config.toml
n_layer = 8
d_model = 512
n_experts = 128
experts_per_token = 8
d_expert = 64
d_shared_expert = 128
activation = "geglu"
moe_layers = [3, 4, 5, 6, 7]
router_score = "softmax"
normalize_top_k = false
routed_scale = 4.0
balance_loss = 0.00407
balance_bias = false
router_z_loss = 0.0001
init_std_router = 0.028
lr_router = 0.000562
vocab_size = 8192
norm = "rmsnorm"
norm_eps = 1e-07
tie_embeddings = true
optimizer = "soap_variant"
lr = 0.00317
beta1 = 0.95
beta2 = 0.98
batch_tokens = 65536
seq_len = 1024
train_tokens = 352300000
steps = 5376
dataset = "wikipedia_en"
Below are experts of layer 3 (counted from 0) of a mixture-of-experts language model. Rows are named router (the router's row for the expert), down (a neuron's output weights, with its number) and show model dimensions 256-319. Each number is 500 + 25 x the weight over its row's rms, rounded and kept within 0 to 999. Numbers have three digits each.
Before each expert's rows: a language model's description of what the expert responds to. This comes from a sample of Wikipedia text that the model never trained on.

# expert 0
Capitalized name openers. First word-piece of capitalized names and military terms, often after the or table pipes, such as War, Jo, Si, Fleet.
router:519512470500477473512540523500511469507530483511514529486476471520470516530495544499509444486527494461469547519491497462510461464483517543475510519550476462500443466539475534499538507446507516
down0:487448446489510486547508484485499484484509525482491507469503530510515535494489473469521473510477541480517466486485550508490541558520504493519483496496460522515492522513512470465493527507498492
down1:456479511530487539496495476562494486454529462495483512542463503522518478517512502540487510502500484491520449522508483472526497495517501509539509458512543503504532487522483493536482525510464556
down2:500524483496523504528478460543485495481504486477509497480493482473491528525460505499493500507486481491457515484492478460508527524496506529465502551510514517468486508489522489508516467537520520
down3:513513487470495502519457451503551507504526502505486531480540531474478529503462491522486502506460485491517495518468515446520481508516495501491475529475507470483503506490545475526505528481467498
down4:510515504551497478464526491527450472518540500492488467507521481526496459509472514527478493523517492541520530524530501503518481469503519511508501486483487495487496446519503537505482483488523502
down5:497512535502526503501495432527507494525502442507468524523492490497529517522521496515490465527472520509528445464578482478491480500527488535508516530511528485514471499498532506522506492481499511
down6:488479497508516496495472465536548515478544548503465466478474499543449493488512481527491481490479478510523482513502470472482484497497459516534488473510530501477521512538558492545484461517461501
down7:512507506469476474516517503512519507481492538532472511529473466483512489528548509512509507455523456503492473511521478516522516493505455497521505488470512512504510544564503531454528532508505490
down8:478474484513490502535509487504522507527497483502471506475456530538536478530491520498537477468509512501480525486493468499509495521499465508475526514511534520449490550511498503505541495480501535
down9:476512468497483488514487505484521520494514525490477492510483472460481535480484462552525530462518478494513481483532511549504445487526474483541512480500504497457481496496536511517493521487479431
down10:511505522526504506501492544495439500551462513499514492511512482505481475479523472466520435495503482477501529510528529504525536507513482521515518482538544501549521476498507468504482532508531570
down11:457484494508536491462513528509507535523501488513529485490493499525537509475472501495445502467488492490480478530500481515482519481490523497532506543482519487512491496523503513475497493492518529
down12:521502528484531473521474490455519443491539532507505478452479473518480496512501477519479510514512472486543521520533471484514512486498511473507519513505500521495513476507462488499499488530505509
down13:493473513505516511492518513490452484511508536473508481458480502489478474485489476511484509496494517497493518477490532556509492496455553475497514509463515506502494552538509476489527519541482537
down14:504475508513496508531496494487472502496468465468533513517466487490511498525494471517486480499459522516497458437500535521487488532490485498461522494501485500513537506516500461514502524514469492
down15:481466500469550454489493490457512496533515468495502552579489504477509489520501482483510510528531503453499516507529518467514550536492495555504475537572469490526481442544522531490431508509521508
down16:492468476456519484472514520459473497493479456520494478513482448540471495507533491498517461495493497494480477474489495466509505508502512483473498480497506553529493517498499506497494533513471492
down17:556496462496536492501490478488493470511490542491470525479491456485466511496461510508451484519527486462473526563476511485520527505520512500487521555463487507494502460548487471496515513461532526
down18:516501541494501525507455512482517505481495535482486514516455513491479506495527494490469462496579535538473515464475525475465494494507455483490469499537490523519513496495504517491542505504486479
down19:492531526504499480493483509525469564509527507468497505437494540500531510537512515492490537526511476517528517514550500447508478493459505529479474501568486515507462498500471499494515479506549529
down20:540518511482497514498499491509464513489533525464515540496537492537510511484485498473505465533482502502523503493538491499471481519544476445490427513537448479507519495459497500495527508524519470
down21:487469490507500543485542473527509488524491447515496517409530487525483509522489465509486515486492495502522494542467515486521451465530456517504491528554495497525491474506455520501501441459495500
down22:457477434432502518472484504499505523535495498505483514494476497504486494475501494550507475529485482477502438497486534459533512501513506538522526462466502475489479528501481542503542480499530514
down23:513477499484501484517491502487502467516468516493451486489517461515498508520491454505575523501483519475518472504538535534478548517514505504522484527499518513527500492540489504490469539528472522
down24:497501543506520542411526485531450487521486511529495468496508528471482509479506499497444467524517481470465529457498473465503485514491533524491504464545546484483454496470504541518527496521492496
down25:496476504516530562512492528510500471521519513498563504481501481474556534457499516520481491519527485460519510464524440518514523481499478532474546458460515496504536462490489499486505491497507519
down26:485485511524530532559502500486524479493523479495492497528509504484509516539492469464513548538526550512488501490517492437485455489501503510506488535552493521458507505488428488489482493444538520
down27:513490433484561519504444547498543544500506509518521469506537462532522498485511514459478497486519488495481520489485502502472498489474488463462503523559548542528503491556536515542520514467468479
down28:505500525474479471495527503450488520485520469518529439488503426547461525505501536488499496465461487475516530473444513457484497528519504485454464538527495532520488489506528510502485561458516490
down29:548495493507534474488493517543456510459485481502488525525474504492496552482525507511459522473498504509464448509485514497459505510530531498493442506499543514492504510455500512509488484509479466
down30:522483499500503424488538479471523470519477500485482546495520511488491485504511505473461533487494472523479494504527492502485480515503488473492504529492495497497510482531501527505502466515494455
down31:451477510489558498500519476483491511571468545448469510492502546467535489533513486508540524510528467471502534481506500522523525490470442545480496494472532516495519529504470499521492503486520509
down32:490519491494452502495514518425495504535523483469466485508506549488521512510493465485474495466500479472451485512513517487516489488473496507479465477472489483525508469463535541495558502538460472
down33:513415547497501459472518486469513509505510499501455519508527480514478459469483459527494460494530495502484540462487514522494509494549500492480509462527485503522489479492455453481479546472519549
down34:528546504475476492492507474468499506483547485545497489457488498493493518558521564501542511453498487533510477524469488457485519552524482484498465491445488550505463504515497489496553489521480496
down35:516510507440462493514462506496481538501494486525514473477524545497535491484522518482521504501485517528459514519447482464478444531510475479488533502511473511544478489537502515458529490497495488
down36:487521467497463518568510473464501532492484478480527538463449472489476530522506486501506505466482529479573516497494506491495482477467475511501519524459520503551532514505512473515493531505486508
down37:533524503515533460502463512497511489464480488503456500493503508493501537508520526508531532474532485492517503504471517511480483454495467520487465480520498514491513493484495507513522500453496547
down38:454482492471464483488529509507485518506476512482500496480500512545493475498529483504517464506469518485501501531484491525473494494517485481501524468533504511486512493540474504514521544496512490
down39:469529467488506504472516481483509495537493528481521531519529525503477498503472500511489496536508518493474509465492513529504515526487490483457469549482499502494511531526520491523492504449532508
down40:521492524509507511519529484530540455453465453559506479531550553482509510523520505517482523493525478511502507543474515497484479497499542509481499507517525524529502496519499477488518485512533521
down41:507472455536513542511529539497500504518549496528508473463490510461478468464487498511491474489451463494510493499505479516467473506569488490467498493542539506509490485484513481489535501468498464
down42:521502523488524521526474509506554465486521496530477518521517536506502516529470513466535520501519496492536486465526510499539503507511513503526524505505544489463506533491484518508502461464507461
down43:495541523476444492485491481481532488553512502519540495520489508456520507526482494523481526483491547477527512514503506502460472495508485472466507515507471491468519530488479494503502494509533535
down44:521459505538478527496502543491504549473501521480554467497521464539540520472484525507497469528474500507471507511486516473492471534474559506514506524516514501493528486455562452510533528561499477
down45:514509494488521520492521439503519522487509534522506449477515505487477507530509479486506489493524471463510474494469498476534499509455502463496494470446507465504461517494514507502531510505474515
down46:502479485498454498542532543503529513479461500510480489524476481483535521507549503515471469500467479471519529472507454512508459506531509542469500464486483496512513534519469522488501447460471489
down47:520501549532484503489509515514484476484470474512483497555500473495515457514510503481513496525504467532487515483493492565504492504491481507552525522481492485489521501516490482468503536480496485
down48:499489520550517530520494540500479578542479496485520480529483489461486461498474504486508490529488490511480502523523479527505511508528493526464486472506526517522529489496524480491483503453508514
down49:516520500491482467541489469488462497492521458531527488509495480506501537492481517482470498487503528485529555498435498502479486492480553518490515490521499508511447449487499466510505510492496475
down50:507475514482482453507490514482495473515519532502491505505500511479498497482508519454519526504515518529461513485499534481517467492528496451476472488530454521482546473506486482490472540489495492
down51:510502518463503563512526450507522466477515504481481514505493485458478490516460439504502473492491479490499468486448472502500479473487475498474492522538543503487546473540523491503497548512478483
down52:455509523522485513509495490518487510482495495527508495527513497468469466479510527494485524494502521495478511486523505488481515467522476514502507486509503487495558436534477499509518523508516505
down53:526542472481462506494498533469478461519482496493531518454469513503504490485466461481503480509458452472514510539493474459487513503512493482513437515475479496457516509521529482498481482485511498
down54:486479502494498504509456506491545502478501518489511507482485477490446511497559509505518536532492492491512478516498487492503536479519482490493509519527477492512492460491497570505499509496513499
down55:495491500514506537435518513418518439487498518520490502506490511499486524505503511526510494478452464476551496508521492500512520473481544530507438508513486453506498514539571498480498513520535533
down56:509504513496504525544483506488484492483516480534476470475524485471513534482448478519495498492479503508497498504578491464511534478484508507485518513484497506523501481523488500480523494472530530
down57:499481516486491464516488507521461479496492469491503498523488516499526487475545496523483490492501516506485524504527452520452500484487481530525459466517514480459512494511424517490485463476531515
down58:555495506510504543478507473481493523503491466518510495470483495502494507499528489457534491491522477492514492482492476477539542506474492505532502488464491470514537457479505506501466485494495503
down59:499519531497489507525534478513480488481508488484465493559526526487495454520495495524450535542483531494449529521489525489477483500541434491487515449520484522487503520482475467468502491491441470
down60:491508505497500503472490496504511483472469492499496543500532525492502495496521495488484486486486529476493492483516540490498504523482497474513478509470528567517517501460482478468524547478519487
down61:465499475454505531500524492491505485509490463470477496474455500499469502505492530531475562521520504471496505512464499505477459482519541515521470451476448510529487526515555495505536496508508547
down62:459481516506516504494478454506503512512477484491508477535558480520531460498494504509477502501466529524535468517501460477502533515515502527475553502471523513539486502482479451518484505458539484
down63:510486504510509493466538498520469513479504492521483462491514512480479489544502521526510467507497523475495530469455512466520431533511499487525474502479500508512495492538520508486540473530490490

# expert 57
Mid-word fragments. Middle pieces of longer split words, often Greek or Latin-derived, such as ort in opportunity, oph in saxophone, sp in atmospheric.
router:540474468518499475498502515504491496478510510490525489470467486506481462548506512531478451516485513504526440478483501509538496493527468500518466488470488536479454485532518463483485483500465548
down0:480525509487505532499510474555548501508502495462502449533491439487477505525516499453540489527509491489529483461525448500557515485491463434476504507462508503435499458533496491514511496462511514
down1:532463499524490506535489490480528521500466530507520511453483511489508509522519525537478540458489516544490480482500503484538548504482506507526490516528488496489487478466476564528535514503509478
down2:517524535551455518518491513492524502487512479534510455490444529485512531482492514509494544496479510469551511459520520469463505507461507530510515505517509530502499529489503498467468482510487512
down3:480459571488501509531492579529529538531455465505536480539485491519488471502477472450513494497494483510491493509502508475478491524463467465461518516491532521495536522508514479477486485518536506
down4:492511490501519530461488504537534546484471486476502487494496462494503439514451456506490523521517501508516516491500495505483499458485456524551493434499488521542474499461533521501505517527479525
down5:482493492509508520492468489436499526539546506478445527544484513498492506511505503501462500570481517467495548494565510503496468518486473497494537467500494510509507477468512511519484492477452480
down6:522498498485475466521471505522539511497528485494499455484578501526525513509525500493488527474484501484522558492503510468469507489538474526483543501482480544534508511490500460503500488466538497
down7:483475496537498497498512472476541522499476487491509485552527481475512498491501526497482533492482506413492499533508522491485488485496524511496514461484477509525508480486520510461527464528552490
down8:542490519508486446468498470450534519543500469493461531499544448501423523504488547456512505535490497498496457489539491499483485515510492518518524527503503492452504517496481507517478503499491548
down9:515513497462529473497490519470497525482485469471512471496519488534477458515450515505496481517453480472480520484504502480497485468482488483501486487527502511490497557496483508540507497505444530
down10:514459510549536512487489511517462494481437487499541489469493507549484452495507499468525495500494490516530525498501482485527510480445511491519529527534515527498494491523517529514514470494485473
down11:458485487497485486477468514470483520484514521459512458559476500489507517487559518478482466516483500546528510525521470519516483519481441518517508523487508464524544510498455506525494533521460546
down12:514510498496518504487487517507492517491479478482476494547492499509522526527468497507482543463468526503482470460511527469503492500518468533506506528504519451499503466474493526482529533502467501
down13:503510513486506461481486554514482519485525490487457504441541505499482517454526525486471513478485493527474491533560481502513485463501507511484516473492508482507558522494493481520480504497546507
down14:451471443513494484503478470531484521493469505521531473530522468494508500528512526524478519485499488533541499470511485495526465475516505474518522558494537480516541522493503481526474467454535499
down15:485511527498485521518507497494486450461514496519534472489493501502579452485521543504527480533522518515446498562497507517528481498485562551479522496539486482487508495526489524475533481514443509
down16:520529494491450506477484494467522496432532445542476509490532473453476467483498558544475472471510469535485492496506498499491455502509534492480510469477496521441522475466511499506467479522480493
down17:539545517490486506520494544481511510485512507468473569523469495480514497495531519503467487468490467452491548478471509515562489515495455496505546544488487489483549533547506487560514465539523456
down18:533483492510481457471536552458529514526532488539528506489468505497515513510460520486517492469506507481477487528487493477496481474476484484488493490539466510503533483500491484449474503429498510
down19:536462497475475491511483492531536500476473498503473462514438459473497502479526455497455528500478506498530501502526462514517525505512472496563482522520519511472496510540506508484481500556450495
down20:465503496475518498501480508530520512500467458471517518493484484497476534520534527512558482525483485498483539460525507490487518502531545542480521477487525447497532474490531527518484513507493531
down21:530449506502490519520524537536520501493476506452500481522467496528514523520503489488528509498538529501485546511506510549519491499477530498510511508504541512477514498473482480528486460499490492
down22:491512464454493503489487515500483528514480466512490446532488477452528537470486460491530500500527479490413471488530496506486478524475474517489490508525503527477504489524472521515537459530468493
down23:529519490486493478512512487494495501507498504508485526518507468524480464468447474468484481527495531482484523482478498472486537532536473523514497495462516467496489524513440516547491498481481538
down24:480493491506485480493481487453471516500502485470456524467470515532500460532490499462489516542503481495465485476492468480503502556469511468490483535499453467541472496514554507533524523480523519
down25:474520506502464514492501461473487529487492479507525489496519487479477522501532501489504523489452480518509494486458512491550467533521453524472476478496476492478491469513503521544479496512479468
down26:531524510471505468495507501503524515511519510484498461473464532496516455471490447499478567480506495497489504504549500480464492479556475484486478526530498494503505468502484496508518517475502483
down27:466452472530540508471507506512517483470531505510497500486522521494517466518500451482454467492516497514515495489511447495477499489461479493522502480502510447463488456485500504508464492515550554
down28:515476481467523511470548473526470473482502421488509474491469469455462501550521479457472537497485476473510490512510516502511531476463504581500502504489494486516517532450486533480485463485490500
down29:529470522508552481490474516488468483494563429501469481531499501527525518474543517498487505496497469502530456518485504486475481518517520477507476493508465482502492495459529480498506556521531502
down30:509490492510491546472537529513477474497482490474555480497489509503506519530559468487525473526515547483428502501497528464514521525514508487479456478496526496491502485536471490522492506521530542
down31:484516508453546488477506494508567507495495467524473483445471515499502544542488538475536515482519513502482526520504447522566466498530518527462475519488497514496529532525469494483522494458504541
down32:489534532507530502499493496516452524498507484516459470503470511495476496485493522496490472472455489520553521500491522506502503519553502486491457490521487491507493480502494473466497494484491496
down33:451502496514496502503507497490510552518567471491526502470535511508491469509544511514478474483553503494511482452497524493491492512516492508502500489458520537510538468495515512454464508473519489
down34:561516474529515515492468500502497524541502549510491489477475487527512506512499500503512510484456498430451489502469516490462506497476484516514521473464429476504536471505520504482491496489480462
down35:523482487523454513491510516482491491510527493471469477515500529529575526490526465539496519462510462467490466511491504519501508490504472497518523497521470499524525524520491508433490496525530539
down36:497522478541522501495511494463510459484504523478530503530487523527551526492542550524496516450502473478506537525498522445521501496493501459519543508512522516444479502495502521500502469515497504
down37:531501494482454526494475463487477487527524480508480489513468487523527509484477500541476513515481509472552483497502513497489500528461504523504497455485548524491497518534470523473511522486487508
down38:491488483493517491510527498499498523487494483499479539549480484546495485532482462497511522461527541480476508521508521487471490519483480484530532528477483523492515477512497491521512490506497535
down39:498517459457503556513539482498481478473490462485540430480486499483506560494466477535501508521520498493505485483515479453493497509520506509514483528529487527499539519457486483477539540505487469
down40:480473528481497508512493458560516520465470529470519478512517448505512517507479446487490485499498514485539532470540490550490539548491457481478574528487510483505435514515429531543481504501514506
down41:508501504514513482509506467480537541504474525489534507484507479524581502507531494518524499527488447483478536482507510522472523523483500522482477445506469476521459515512486467504495511519478463
down42:514498503492495492486500512539464499515506488529475429533508515509432523503484534465458486503577451508483502512520531507501516518519519495512523487531504481495508427471473507534501511503519513
down43:534444541488464462482499520539507487501518502489480503475519522512495476520502472500520483486512494466535499478510496436490526512496494478484486438495483559546521515498476510447494496539511515
down44:456521525489506491471527517477532514517486461476483498485481501483535515523465508514505515543524510514496525515466502483475536490505507501481502483450484473501472491515489500481514490515503514
down45:501452557521464529459469456562457474484489497500486526504494516509456492510529500487456499519457480497520495489512517470530476502477436491540496478499549472521518503534510469470475488465505463
down46:493509531526477482498487515507497513476545447508533471461525540539480501503442520493487553500543489500488466512523500510455473497500460500484508513492493459512475506493507483515463508511503524
down47:464516485508512494472509469478477502508496479491501503469487531499460488504528504519475519480498475488530503531471510468488433510474511517510473483467526540506462476494497434504522488481497521
down48:483485457503448516474502491509503516476490477522528550467532483530486493491505503457511491496522458518502546521481535512510503528492512499483542517467472488535472456500478488500479518530467492
down49:463474492499491488506511517485484514508489517447484473504510490495511501510495540533503494483496464463500501502513481501493463462485480491518523480511541495515467470487465508491525497507538496
down50:488467495435535515492483495521480480507496492503496544479488525549538513477496473493500535536529485490517504538479462487515515506503457488494504542477444462523486474520514507476508509479478512
down51:507448468542558479479507485503534519513537472497542486538495479484501466459493503513537522489497508449468489499486537473558517513503485495529511498475470490506475490512517522495503500462507481
down52:473492524476499470518476470495529508520500498522499496483493506469532551525512518482495519487485487461501449507475511479487481519501531519527492464477495472536492492550478528537520518487514524
down53:471452532522542509468477499539517500494498506488529504502493535500498497471531514513497487477499505503486480518496476491481498488468463470527480524497518553502461497513484534476467496481533487
down54:524492531519469522515533431512499502462500500526506529518542485474456509506526469476448515482531502494512491418509489433484489509466468534515452520505528487510547465534473519481469501470481495
down55:492504482508512494525479492504514492502512488525503597479500467517507501471471448498493510507523515508522476501509516544518510509493470491471524483514472543518482540497485514519483544472550472
down56:495469515493529493494499486507515492529512474489505502511513497507545454459494503505507510509474507538511490515505525489491488484496518501496468479483472493515497480515520472494514518485435492
down57:491488490511529472481498459482451506499518486547516478488503512506488508486472448503542504480497496458541484467521517513475492532503473539485477517487488497493496558451522525499500473556513480
down58:518516490493485493523525453515469509530462492486461505478480484536509471543536514493518502532544533460485490486493436509486501513475471488514458532487479525585477492486505560479493511494528470
down59:526467493549522537514490514475510513472480485477517515472510487496505525509509484485486525493557492538457501551538550517538526535473481480475469533464461498441529482477507485475502524507455498
down60:511530470543506503503513531516524528504496519536501513501457493471478556503508555488554500491519511488517508496495468516513536547498515444480452502493492513501505521526534462442436483542487535
down61:542471506512483481488506526475513499496478497487517478496518538513506476511492515551453536511509493509552503490519512485492488519515542507463498554513486506507460459464479497471556517513490503
down62:536493515493524477531510479511529485462465451537515464525495478520529539518455474502517522499473492510513506500513477478547507517512525504444492507489531489548523527498501451507460520524508488
down63:477525448545493522493470478514559570527500507495477518483504483477455538505486488495452527521508510527550490514472517494513489528485487503486504451511501475513506528533484490532464508484509491

# expert 2
Foreign name fragments. Word pieces inside non-English personal and place names, e.g. Jo-a-quín, Narasim-ha, Mu-'-tasim, Kudi-rat, plus Thai and Arabic bytes.
router:495508467501469501475531517499551511532507456462522504487482498504496527503508512451521509524488514477506498508482510493517489496487527513487496523495466463508498465527482515470540516463494517
down0:530466525481534485471472511524475483483519511512494509508477490487468477484464490505526471519516518554443488504531522504484461553514474497493480517486482499515492527528509525479505463494484513
down1:469552444537520472504491488451519508508547481485511500546484507523486511512518493499489468506518474507516455492498533474470468480467476448534546505518478530533490519533569468513445518505484536
down2:458517500512500501489485515469505540480524471464536527551494488472525496483540520512526487486430517481492465539475484510491529522472463521482480542490478500452490515545542504500499525451530469
down3:496519526497466536462520520520527503499473492484499523500527494449493549492491520469522533487468464498527476496533498453502549502453520503481525480458500501541492517499497497505511500517477512
down4:507482490531458493563489526552493542514505525527516472517522511501513510517492487481473480496498484533542497484503510533470502520525507503500511522441473486505504491482493513539485478532496513
down5:479541518527528544521447553484463509503506510523493514473543461498497530464492517478551483536514473515491497509510443488465504514533519526519495534465492553480501544450462503504530511517542515
down6:496469494519539448509509504535505543545466496510487505448487542486499531507495496526486558485513497493474519526504542477515517539492504532509506500488545530486501499486489502491506521506538497
down7:502507525458522491486490469491461525521477520531532505508525488520487482472531481507546523488519483519481470491532549481478490501520542489514511478515481521581557483498494520488466562484527448
down8:466502529529475498521517492521465508544499516466522515490521499511537496516522468494524484541486478526512505515455533542465520489509488536487495538512473474485496490506501473515496472492516517
down9:500497535500492494476530479532530456546539541480512479513501522483465478508498522514507478491466529480513473471531462460468483478537505497491517469548489502535484471474488515538481497489501498
down10:456581533511534458540473522507472523469476463546479518503519497500463515463503523509482530511501500503494500466516496532474487559547535502473489467485495514509514516543504510492478492453480499
down11:506521475484539499533518546516510493460523508519503490508494500521531498541469467490531529506553477537502480564505479489511477514487487445492534497526489504512487508505513526496486480486483485
down12:494520493473516470445457512505461525480501524462483464533498478530476537482517525475474460469499498519479511502484506471484463509435506507480498517513492498512462469489504472503485488483480528
down13:469544521537503459503501505479494488492516525447543500537510519497522453492487511509481450495490473487493488505489492546526477504508517491460534458511538481537458508469509498508465525494509462
down14:491497491492524511512496468515450489480506484497557507536517484470498509529534470508503547516495486527530517499497529487535504493421468482507481469498486504535504524504477481479486470483496508
down15:497495475509516507490494483493503518513522509489563515452537453516531487502509492461480501512460496475509488523505489510526512537457457553487517507529457539547521527501507514475553472485518460
down16:519497474524468512507544518565497518479548494525548479503485460514466512485467503475542494514493476519494522501490525467531542504460497474469523504528530460499531475518542504487472520469516519
down17:520495508493550504505493473474448469518502476498487509551506499482510489454476531513500493527504498461499451509492458512447488533488490466470482513471526486490502535484544494501498500556496466
down18:510489538494453484531518523442515536485442496490519497529467492536450504478464469513521480490489468539496454523485462541534520500477510471506519537514516496521502451502490503507471497511465534
down19:514526519551506545523484471499505505546502477500525525478458517502472504494560539477472494490496479496527461482536473475490497505497523526497495506494549495478517480483474496491516501497520501
down20:496477499461496525494504507513456496504510533459500531526499438522489480497522454515481533505522485535480504530495480520510459530449502491511557469527518506496514495520503515509532498501475559
down21:470518448459490440507495503506504483495480515522474521498491466493487482446473458491550527524484521496508476523484520495483492487486507466524462437487492504490496525452523493482524486508472555
down22:530519483465487469502506512471476495522512503495426535487501474483552503480503523525512539544526489544514472488475471480466490473512553507474488479466526532569478472550484491525500539474518526
down23:468483509501507528500507495511505466521528468510501509521481493498491451457515475500509457532512508462502495514495498495526487463519424506478507500533481485500495491512472488537501515501485481
down24:473482513483530478518462548445476536521494528514472495486494515538492521515511488545468487515489503503482500482494547517480532492483504485510487506510495462502487535482486497455504486506540479
down25:511505490542549480533503520501502468498463493495497510488480489516539501472460511509514524471513476489527518526470455515487521507465544462501494473512526492499497537525535531491567525508482501
down26:521476510470519521523502487524480492470543501464466535490456511447501450507526487474520501505478479507485509485514449528460510526460522498480459485487504480532477511526517474519491497504497476
down27:480508492525508475521485494539527527514495469482496508503450519450500519517538497450486508493495490507459507463447528507490511503535484497530487474540519488477524512515484500486487492489497528
down28:522483507464489514478523485546504504519492542565468495481494496482537489478483487518507488438512510508505477469547471479531470549488479489473491527466487506472507481462543472485455514483517519
down29:515513474534433499528502494440549479510517473463540503517499497496507505480435492516484548498497486468493504502496519492483493496482531520508526475505472496474485530533502495558518465556516508
down30:513524464537472538520488492499487507484491454518514452485511446497509517525472549520498505497533497510468521538552453511491495478512532492468538523527508433505513498489531539488536486514500492
down31:493516453513545496490498512497504534499509537488512502505538546492486499495470551485528529484534487508559523526504531517483475520539456519482512505502484480523473487508488524499487509476525524
down32:500491491512497493546480513479506476460531500485479469496518529546488501514526529507509489525530511490487512494484472510501494506462523482502490509473522536532524495475467472529501495517506557
down33:520482454522490529519472483435469515519505488517495512512503522500470452480475475502491504505486509484479505496509466524462509477513525531464513491488490486556478463522555528489495514481500472
down34:507482495522477509504520519504477464485476522481479471486444518466479501508504479518484479540505494520494512525493511526549484478498481531448556502544495530518495552475505474468498483500527532
down35:489541485482496481487535515496466474525540503524542509471456496526487501527491461484495510458500471559510497466519528510480449528509455523547480545500525526515553525498487449506468471485484507
down36:522484505507511519491488551505537550532512518437490549497495462538481502528468546501482493488491485496500483494513521512488518500522520437448535514511470534521522488470528478469504487531530498
down37:479506539475481455496504502461503529518515485508495474490474463549543522543502527490505518459501490494479521518463482559482480440499475457486499510514512463485496505526498487556523555482455512
down38:516494511527546461474526452497437473489477557498460513539476488545488518475520539489504524498518509470517440475516510496527464534484506503491494491513474469515522483447549512516511484513440534
down39:485531520539517500486493448476485510498538480475483489527490484538519520526519506485555501476469496508494478483494460491504517506498512445511453496512508453514548483479540519486554456497497491
down40:513520510473533505507480526484552494490486499468527501497497528499489540474503442455481520497536446497490484527515441480495477497492474524491521506523516489495458463480518515502478495470492460
down41:478520555488517511510500503510502469503514492488475519530504485502501493495543527522508492444521487472486488529552502510454506508498474507453533502496489532497479474524522493487467463472529525
down42:448526468556497491478473521516481490543493467473479525525508514505470488522510506487547538529519480488517484490529521528476464529472518477492581475485452493489470510452506492484473497498478509
down43:476523491511531489500485473491545493527481473502519538507498475504482473487521483498528490462458500446504522522564475496568474504529506539492496498476532488532484506476511455461455507479530527
down44:515518493525480531502498474510553505492441486456468517517442498529501485507474477508523488525499542485497496501507473503473500532509502522518508522462506489500525454551503480466526474522479519
down45:531509469486493534502527515502509477526481469498442468504531502426497495480514482523458473514506533512557473468489496482494464496459540488504472537488485510519497489491532434502522481487488522
down46:543567522484510499552496489529460498435541479516528531516538506492496525533496475489564540539507445535502499439559487496472460480540472512525484487523489471518518490516511516513531485519496497
down47:503502514526541518530507517503468444500537496507537488477458447518502537471490504467524519512534498490520472493504520496536468464510506488512475496546531529515480488522464525474495531519481514
down48:480464455527512497488428487474466518540534517479510527453519508518525484467539517465463494491485493558489510502472522444498499522489496541462492502491462479473477501463510484463487518506506521
down49:518483526485521502528464517488472476490511454492449521528532534495517484483505531563446525548541499518454483491502503544487548477533459535498509507509513503511539487489515494495509515485501478
down50:454520552479506494514517510506518486533469520517486487483501501510489537539443489526477499527465529504504495488458514506495461513517458482493487526514532533531512468476493473492493495498523480
down51:531504499508480488501538525498532547494515492452519445485500470430486513522538495465475478531541543490481470468495502502458494487506521518508500497508515487485527489479525535466522503502488527
down52:507507470493484546477466487535545446504508524483486493510467506466473505489473506510531506485504483542500541485502506462569488528529451509516518480497523473490512495491496502508511480509507481
down53:540462512516540494473521442484467493512493482497527526514526465524515521538504513454507561534513535535512511503527478450509557492431496521480476502494476500469482525513520495446518495515480504
down54:541512512546473512498496528522530536525471482436469468499471526510551489512500483512503542509413445477471473499512541481517470517507489484462491501488496455481496462499496554498480450492497489
down55:501495542472494531483464483523470468476492539519483496479507487487535489517504482502504494547481481526504500454488504482463480535491507491485495489495525500498485498509511481500527527515527496
down56:547520521508488505536529484473491524486436487483556477555485530508557492516491453501499520487516512511479507518501505496497505482485520511485531515464558524484522525523488515427473517495522517
down57:506492517476479454530497498500512491449517518508507461457464519474480498522493502510520526459496453498522500536500484473515541504516504528506492424477529526558499544488493483518518512514474483
down58:496481517509494530542467467491450486505508498497487509482468514503475476516533525492474470494494472549464522523517471504524477544500478480495519541497527470507484481468502502467541542465480470
down59:541530487504502537478472507507519488466457542464486536496511476533506477533481536506495545539492493510471484514513486510473469510494501499508496516495541524507481480484494501500456493505457504
down60:545492469477507523491498521514502544480516542480488527472494461522492501486513473533500497501499512489444522481486441490499510503480500479514470508496511480491489486513521468568501470496503491
down61:493497503479534489489470523537483529530483485501543513471500540517490521464474509507540497522534483523514516524502466490474524475536531460497490505514513442475476498502443538458537523545488520
down62:519463472500523513519529509460441525507503507479498497483522457505538454510493529497493508499501497482497491476475542477453451511540496474514506505519502469459519507498493510552460515451511493
down63:488526519500487541473451504520519521524492511540530508493497538524486497536543491546502478511459519528507480540536500513520493497508444506494477495515521516499507457534453564516444516487494529